Experts of a small language model: 2 picks a token.
Below are experts of layer 4 (counted from 0) of a mixture-of-experts language model. Rows are named router (the router's row for the expert), up (a neuron's input weights, with its number) and show model dimensions 0-191. Each number is 128 + 32 x the weight over its row's rms, rounded and kept within 0 to 255. Numbers have three digits each.
Before each expert's rows: "gets" lists some tokens that make up at least twice as much of what it gets as of all text. This comes from a sample of Wikipedia text that the model never trained on. Tokens count by the router's weight.

# expert 27
gets: " ", " $", "us", ".", "ia", "i"
router:105104182088134094179117127089101113035103175063138098122107209134085135135075167149135150161148134125152113092160142126115125108127102115145129152141109169115126107139110139122129186119144126104137178139101143136057154125149160083134163105069175172090110144159129162102115133156143161165083130150152137074116153123123139146140107111104141162155145065092071161146109089185137156110167143115163141091082164163080131121033139158205152141093097113117126153144175105073114114123039150078165144195145120124109088157101147051115103139093143194135107153091131168152154087107121138101
up0:100135098074170087143113104073141099115086044116163120099154170119163131126149125131062164147164109077079119121195102152144088158140084148137144164151157102230147132145125129177147144116114133153131107103138079137179123132139180111111101186069131070151155108136126127117107113171139118111128149156104127163116101116140070139060138151154203128127111135168134237110130153150104120141096146113140117160185133129124153175093103168125161090099081102107138106079105137117052134105077115125130119092136077122070144144116133178140095130157047167104105145109080106125183123114134147191
up1:168050097115146159118123100147091059128166134109101096138101107193110134166108158188146155176121122092096162067180132101153125061116180169147135118108140136136098099119153175128131134098131162152141177180140154106098152114141084185130202103144092106132102154173130162165170118094168150182122096124118166099106158114176121173153094137085180128129125149114119127064112089071105140166163114162111104138088125162098161133162163149086126115079113164119200132098145068137130178147155178158140112162142166089077136160082120094027102100087139113075138089154150147146146134108144132156
up2:170121158105138158123124106150110113114115205116060156135112147110124113081125072072111097220094133093125144127107164124078112101113111120134121091099183093159127117137134153150159137153101080121128127093099118145133117088101169192129084136162112168047158124136126191108103107065116142155069127155179059154128106109162140169170142140108098143106098139121107170100144153129065148068102109130054086147112138105123121190111104053140121208161122185150124156162162096158106109104106141156170149122108096100198111165097121160100080111120164139149164176154071157125120147128065140116
up3:136144151149160142079151132147163118116134086160107144137122137035092129094103118133151149129128093169134100142110188142117137106137171136142121134159123123140078115152118098099175211116103118115122119064165127108136218094102128077139102134091117162085056153143131147149113116205133134103105158131097125119182104140148219132147120136097178121061142155095130095073155212158114123113155121091148121126087133187220136132150123089132066173067124086130108143148122161164175153171155177173071192116120186093107121134142192117134164110113137164130118110138105167113154157113101107142
up4:129163148185160112098124095135079152090162117148133110126077143121048122151102112130154131160118076187097134177103083097142115095108066076105150068096082160127110142152150156141097113157156075118189186089099157075079159127142155124133201123161088046133130139193111115154139165171127150111098142111149130179162094075156116189091113170081135171130137139133158130120094167112143127193120137158134078167062160167122128140105161098132120144163154136127095105063137177097141147135131111155154154116106123116111117192093165094151152115182163129154134086171125143099118166078191084128
up5:099079142163114096085136165134139148101113162191152132135179209145127094112153105163143117132126097144135124093136150124143122127155122113137168105126096156126133149157070126145088098127118147122111120150112051035126109146161139137094159180181097129127146065156130072132199118101090078160095130166103114125192137088140175138137102137124194095114167155103136153134150074114150077121076125177114038058131159129189137148112180129097097105181110086101111133128135125139140145089102171129118166177141107111138097174104101152060142106120146149149195043133081104175166086131116150118
up6:114108130104084157100183147173112113114106148110142116116148179156121121050116143112136147134164166097102116124177111107141093071106129071119139122179079134164143108102143075161200165133160106105167175154150125204077186100125105125111175146068115144124147081166103061148157157103164147099181099103152091118073137145115090093099136182118127124153132086114140116137157054151139130131176174113143121126143147128170110125109135137093119157164176131143101120140089187151082148030105128151204115156134110131144192122121165084132147168135170145174132138082117127165177169059084159150
up7:135169080077127124118059164120128129105097164153107095149126116110130148151156136157178152092107122185129136132157133169135057069085110154061171121147126137107109133182124165105128144101125137060114111112153170135172148135165122105112156068183146097187086157111113205181102094106115141102129115165163120154132162141166149126098156152110196139146075100134200097147152164145054173067123132126158121133112066156153166122083174120099088083120141139150189124173137166082096118099114126092132093139126163090165140098143201144088117152150116068121117072158098092122140156101177106085
up8:157156116128165072165113188100143056099143100142125108070115140064171133118070149137148148151177141173170170120129100139114095077110124130154152161160125079103135130208107224135154143174125125175154149141104165165096093119130111123149150112100135114173149128146083132115217176123128095083134126101133113137121130137135091124142139137108134120184139157125095165124099111103120110126139112164180131081099107095177112118084146092190185113121110085097102201175136087112118175132117135137133140188185183133143096099190145086136122101180111139095128172092057157179121072101106097091
up9:083139149184147077162116164189140122142079081179161080133096080166163134108192158115146161082111074096120166118163172103100107066123169116222179175137095101145118143149095169127144100062057119122130121209183127093144167097167075083178098126159101132149192156135130122150151073128157118139134105164125167145140114089155173073126121088099082177106119166136103163146133110119178155166142103132113115182097114149147146130137076180118186143111075096101124139149091105128165114096136095161131095090102186179146158120111148161097129156132109161120128120147122150103123159118127128124
up10:153171126114103107188207107174132060136095119113131109115080209157128136140143139093095107084161145120142136122094115073112138140048132115144123141082107123140105115097169081067136170158167175121092106137112106108166133116096128122105144158185098136049148105118102098156130139125086113152125165208124095103088129108098116137124151151148122114140085097175110072131165108143163088192199141161155149137095188132159158119120143147138136133093106170082087107192142121100166162081165150048141146149123127153191149118106168136120136206174177106124110131114118117119173102106067176138
up11:129095118129151109179135084193211117203108097131137136133146160140114050160122143075110104063148114173140091166136132175089147161087120163112155109109185131175193122139141100133116130156126123120098149146145132150138154066140118205192098103140161103112114186073119065076103129189158153153116109118178170188138178105148142136121124133096104125103094138155082167108096214123132149109168135108127090132204099170130155150128133067139114139112141122138134062124107121106162089124097127082106126094139137096160120116168095148114094144091135133128186135135092087047138154143144168161
up12:153080163090147117158177134143152145168114118137128131170127166137071084142169170163122154064089099115119085174142161121147083122132144092108133075044136103113170117138145144127127162115213091127116116122098122101099128073117155172047163105141115166159189101141063091113168189073125153127119167119093118134099072104133148078107140128120171124173131062104181115104110172121124186146095161123117112158136180114098083116131136139100191183140071137145120180122075133141162149069122153129107098082103137131152078157125150128128078167097121168085131071154135087130075101118138082124
up13:128142150194151122170116138197169125103163181099155071131152149163098125125159139139117134150166114131112147126127104184080126123137086155164098159092058137161102078159127110160086150131114147086135170142100126037187139074106013099125170182089186129113150147113100118124139123107121102095129156107082100152134110137162163156106086116147107116125134095177126151102108160143108111098101174077153135165119123102169091105099130111090131083159176146096098143116149073168154167123073130092060116176106198182105140094164132099130098137083148116137070093106100132199098116140160122104
up14:162110122104090133164104111176099190156069085118171097138098151126103067159135128099119124187131154061144148136152205126158165098102105142135176065124103167152130145139091146091106122149114148055167117119141096146082136100137187174091094111045148068098166149142150127153144075113092088159115148114135158095143137133137137087153117150120136155104126147119117107117068141119110091112159124143113111097145172167127140128068094147128159170136155212083145121101093142196091090125041073118183051115156100111134150128136114079090125138101130156141086133126175111104120144039151117117
up15:140142129117108122155156126135091144091131201132111090158080121202102119139126113116151187191092103162109137204137067140071106093130147124124082074071136110160074082117134179099148160114065148187162148167127143186106143108132148134131150133095103106157106097091144145120085119116144169078159142152144112131105106105131136210093125113103183122154125184102116129119144112160165137097105148077170184117141139152216157128111069129110147086082157130103123095148112182173129131121165127150070161181150140100171126138185191163113101114132112061137108164095116092143146136150141090199
up16:100147129100091148145146160095122118096161132101157139124132128153101017115081111099097162139125195119174104145133160137185091144139127086141166216161066135145134110096122093152146112141101095128123117138190104108131083145088079179146156131128058121086153096104167172138115142127164101194136145174128098114162086112104116162145132135067183127134206073132117077108118139101121116093094093144140107197090164145166108162155115107095143206132112132078133144138175102137126113133113143138163136095142152157121110144108121095113144176131140073185152114126067113147155159111160021091
up17:115167131098111157112111106073112141131135122144148119161171116121125139083110042090122186163146124117105152117130118107119158154161140100057131132155142160144132163154076147063177133157120115099084162145108145078138090127094149079164146130139098131155116081162159135116126119084177074123150059053091157103150175106153191153090206144117174139117097123129112201101157092065100121058128147086121112115181122129153184091120094131107095124134152098092099137197104108062122105167123158134127153211144158110154182176109178145162130139144123121117102159161129165154096139103089196119
up18:130131124135135153131134144171071102081144167148111158185145088143059169108133181130156076191131175112168117181078122197140092116118134191156126088117095080089099172126116136154165118092104163095129173147120150165120158107133131155114099178115180135090105066117130088167085215153158135168124159146133158155139114143140145108104128095123142086230149138088122190178091152122153100154102129151148149188190097087094124131148151101119136127107126157099141091108135103114144124093079115076151186107124121147126142114110079159143100155134171168072124098112139167156119189133056101086
up19:141150149083136134057098142050108124120044127065130168074109114086136147065174088167127140121109088096195137102112147150141207111167145137114158097154119057154089132105118116121127141149153133078161111157094120137086132117105073103177128154075127147121118114190134100146062134145096120103110082166152162097133103141116132099163101133099140106158066113151142114123122149148082181119067111160134039130116122088180118125158151118129113133100103128122157103106090105091151156120119196090118114132081078085144115170134129210131104128136169214082084173171104140127100140119112135132
up20:136149145120151134108142145106103091106094110124123115102194093116130124138091157105048149172204186121156183122114171192130096097104196166070130126108120173136130177138117131113095146105140185082162088136127106178214125135071148116145119143094097121121142110056090176101082133173118154142089174155136119088182107107141127113095131191102153128112112142154094157154108073126142137106172108119142086107099152094120144121103158099158149161084093137087169156105110137055063139117115134081132087104150111069175150126106115150118106145131145164087114116167105086160209078160064113117
up21:152146183099075144153108133114112138121085158158160144099154134068118137132149137177143147165135098143159151058122155119155138152068162152133120143103128135091146164155127134102176138151130111061176130191140150145079138179107123094108202187143173161121142118140145132123130124125079129144083135118141185088109143157147092158168104088128115103153134091129097158155126109147120223116139130106128111189173102128089115137088127137123158169080125132128216115109118095147058062131100141129185184148043125102082121099160132110176178128138074169144093232147137105158094169137136091109
up22:139154095166114150104106121120132106131156108094161089133117143163200150106157136129097127208130078115094101120150126200181159141139079147129102105185103180143124149147109147112142133148161120134102114153136098145163169144143209087122146131081154109096142114153176070172166113127109150172193102110121133106122151143102172135036139110134129106129103100132146135148107133127171143149078107108133130084153087112180141099079148158166116089135096122114132120075133082119243157139111163057117149134185165136118120184104131105126152098164063109104126089131149151037115126065152143050
up23:114191205061083101079105199107097069131113114164125118120124108085066094122155161117196143149151116170125139146133172105107101084121147138123168128162133129159110065092167097181107119093167141147164146091164111119098190138159120139149108104150123102088152152192136135148145108115199173120088172137096163122095175129126101135087136142049112136122152125149159134079058142144156097091115137179138158089159129173125164109154151072188075118105073104114160105129160123128105136074137117110126112119093218191099095168072170136130115110115108138155139144164138155137120097075116144119
up24:133088126048128152154152129072158113109084143125151169082111137128126107114242084144106133100200127104147135090121068137131157163136136128157147176130092140095137163132124145123107126142154123082087183098136177089096090124145077126138159153139090081187120154074174126122122123143116121137134118150108094157139180203205098109038122110150112102120087173175134172150135121111095124108137098143132164201135189131121130164135090201074155140115141092111153113104105076106085140159077062140149129163105075128114121164133091162114139209146103088094132134147159139116115125134148115159
up25:066185116123152148037097121107104119144099125103104141093064172119126162089113152135143139131151139163153160140157139123100154124045132153113126103127108121109044149123063083150159157095170141133091144187082142151128105145123074136112134167159125098108162155162125141147113060169068112104070176197098160082137109143107125113167124102102113058107081071101145123117105123117086168094191108147082131145093187096168142101105158092137167157124131112148165141123142113095144053129146086102138151145122148165127168164071156184171090154131173217118115133117130128179136124128157128126
up26:156129123123153107143049186055101089136156095103118152116121095144103135128188161097080121089047128132075169160095140124151138098102091121110103068069105150084141133126121116104197127117150091137132119121142128159138177113116120088035138148180105093173183142155133132125085121147144149094131119136154143119098117155131160122127116125208177141180097114096037161126140164128158110140155162098145131146126118127155115133137137095111138169113145108110176123175178108102164124070136142118073152098085030111175218170112118171168093121171154166099126141120131143088146077156116107122
up27:156162125116168145101063160129181102143204197093072128126159170074125111130114117151122143143104200100114121179119200129154209122080168091144170087098110055130104103117139174166133109123147155118156157185132144148152153163040133067117114154163104132111106081173104141177120087137199103083114105112106137151128149110154133137094098146073151141158153090116085158162117150149084119169168169130119054130099170181101074090137148133103106129125117097113084155123108052102141112121113114115132163135108092128129095160113168103114148114050128103151119138122114161123071150103097133118
up28:103162073119098194138097170105111096114121137129142110114123231126158144163133120157123141104107153138122096174129101126171104150112140077139124152115105142147159164119160104162094101142107115144112126104097128157125146136162155107154161123065155144106152137114103144102145079141172119228119189090085150170155157150126095118090127117131122114082084107082150119134071148142169086124140104121131186130163204108207120125043116148138076191076146131094119193117099122069160197120157099114139130168150153099129059204129114125155152131150141168160113119147066123063078114102157111153
up29:145169156118137138120137128139083109109117130129127124095132107068110155110074137140105117107161147165124156122121136157148097058079152115088082161152089129125142165139089150138106147100102134139100106097117194155148137160167075124129144145098112181146134111159123053045127132142093156096075065101088119114143108126137112110131083121157101177169177121168144066151144082079214175134134158156137152089108165174146141165147108071146088186150077109091083115133107165147155170052115194150087096151147138120167219143124114143122207096109132154128070090184115138164147095118102124141
up30:139146151160106117162115088151097120112117098137186153124134133113083191129095106134161118146110149155080163149036163162108097139134154092106066153103147105119140125123158086144145146081220128136118124136193159149134119119117137143168103164129180119130156109138059161076123101120138163129142144084053081142149152163038124058150131068117145172094081068135127110121149153160129070154127127105117083137156098170154158098188107127129092146124060139128107148128156099098108182190114096091145122149168103082111123092100173149056092159108122128192194123143148111151136093093149138118
up31:161217114131166160182140116141092091067115147110103107148117162104201154116089153143110130093138109114137120180093173141185137105126054134108137109129142129125153099163109134149116111098153119128132143102119095157114086135207140143119068142131155120166105151064131162155118115096134132143151144194149130106073145077082109155111108163122129154080068162120077127152108118171097147146082148112174133141099120138068109068069169147208070116104074081085145151096118129077090162091127151113161127110162099191151119091202158095127161064185122116096127116124117108086163164141135092156
up32:121155116128098122113134135095152181065115132092130134077093137145111081092048140161145155148093174113121141143099166149127166069119135140118121123094089154143081100171154137164130073127086117094155149153175047158060170141129140092173161141067167103146158109170089164065092138144137140118137126133122147105111139126044142112184107140116168132075163136130073105110196160136108165126120114071107144113075148098093108149119049118150208124137107087116117112101143105164139104119127173085100183157116166158146114190143136188110080124112119179142165101169096137175141098170142095171
up33:099076127133060085159136118083115080128131188106164157107131146098150120159085112118148172117109155115101185130136161121100111187113103130132138119175142055088128153144172059110194068124131172110161206161151124156133058112117138061158151151167109142140111083118126163136077113076140084127125092147134181118119118104104098140120101082101161132158126097089145118117163119124186143174137041132053128118108130158118099141140134115080147116179023142184120139189178121147178131104124189109120165154161124089146109138161123160160096143113127104111174169161118115157134147104127110167
up34:101155155182151148148156098100142134138160154111129105110153147146095165097095101134180094166129152177108118143068125140147170141184104110106099112094107087121094139100099098098118108123138114175105169102030101140105160112116097159089115109097084125102114180169122084140112139111143104131153094158182159103152144079133123182147087166122147133130129148205100085112149157156064133154135147106080143151110160066200151095223107093077100093148072096165110123165094096101120139096129114170126219086186116111116172092089117143127152046135156096124134144156103098139075139123160128087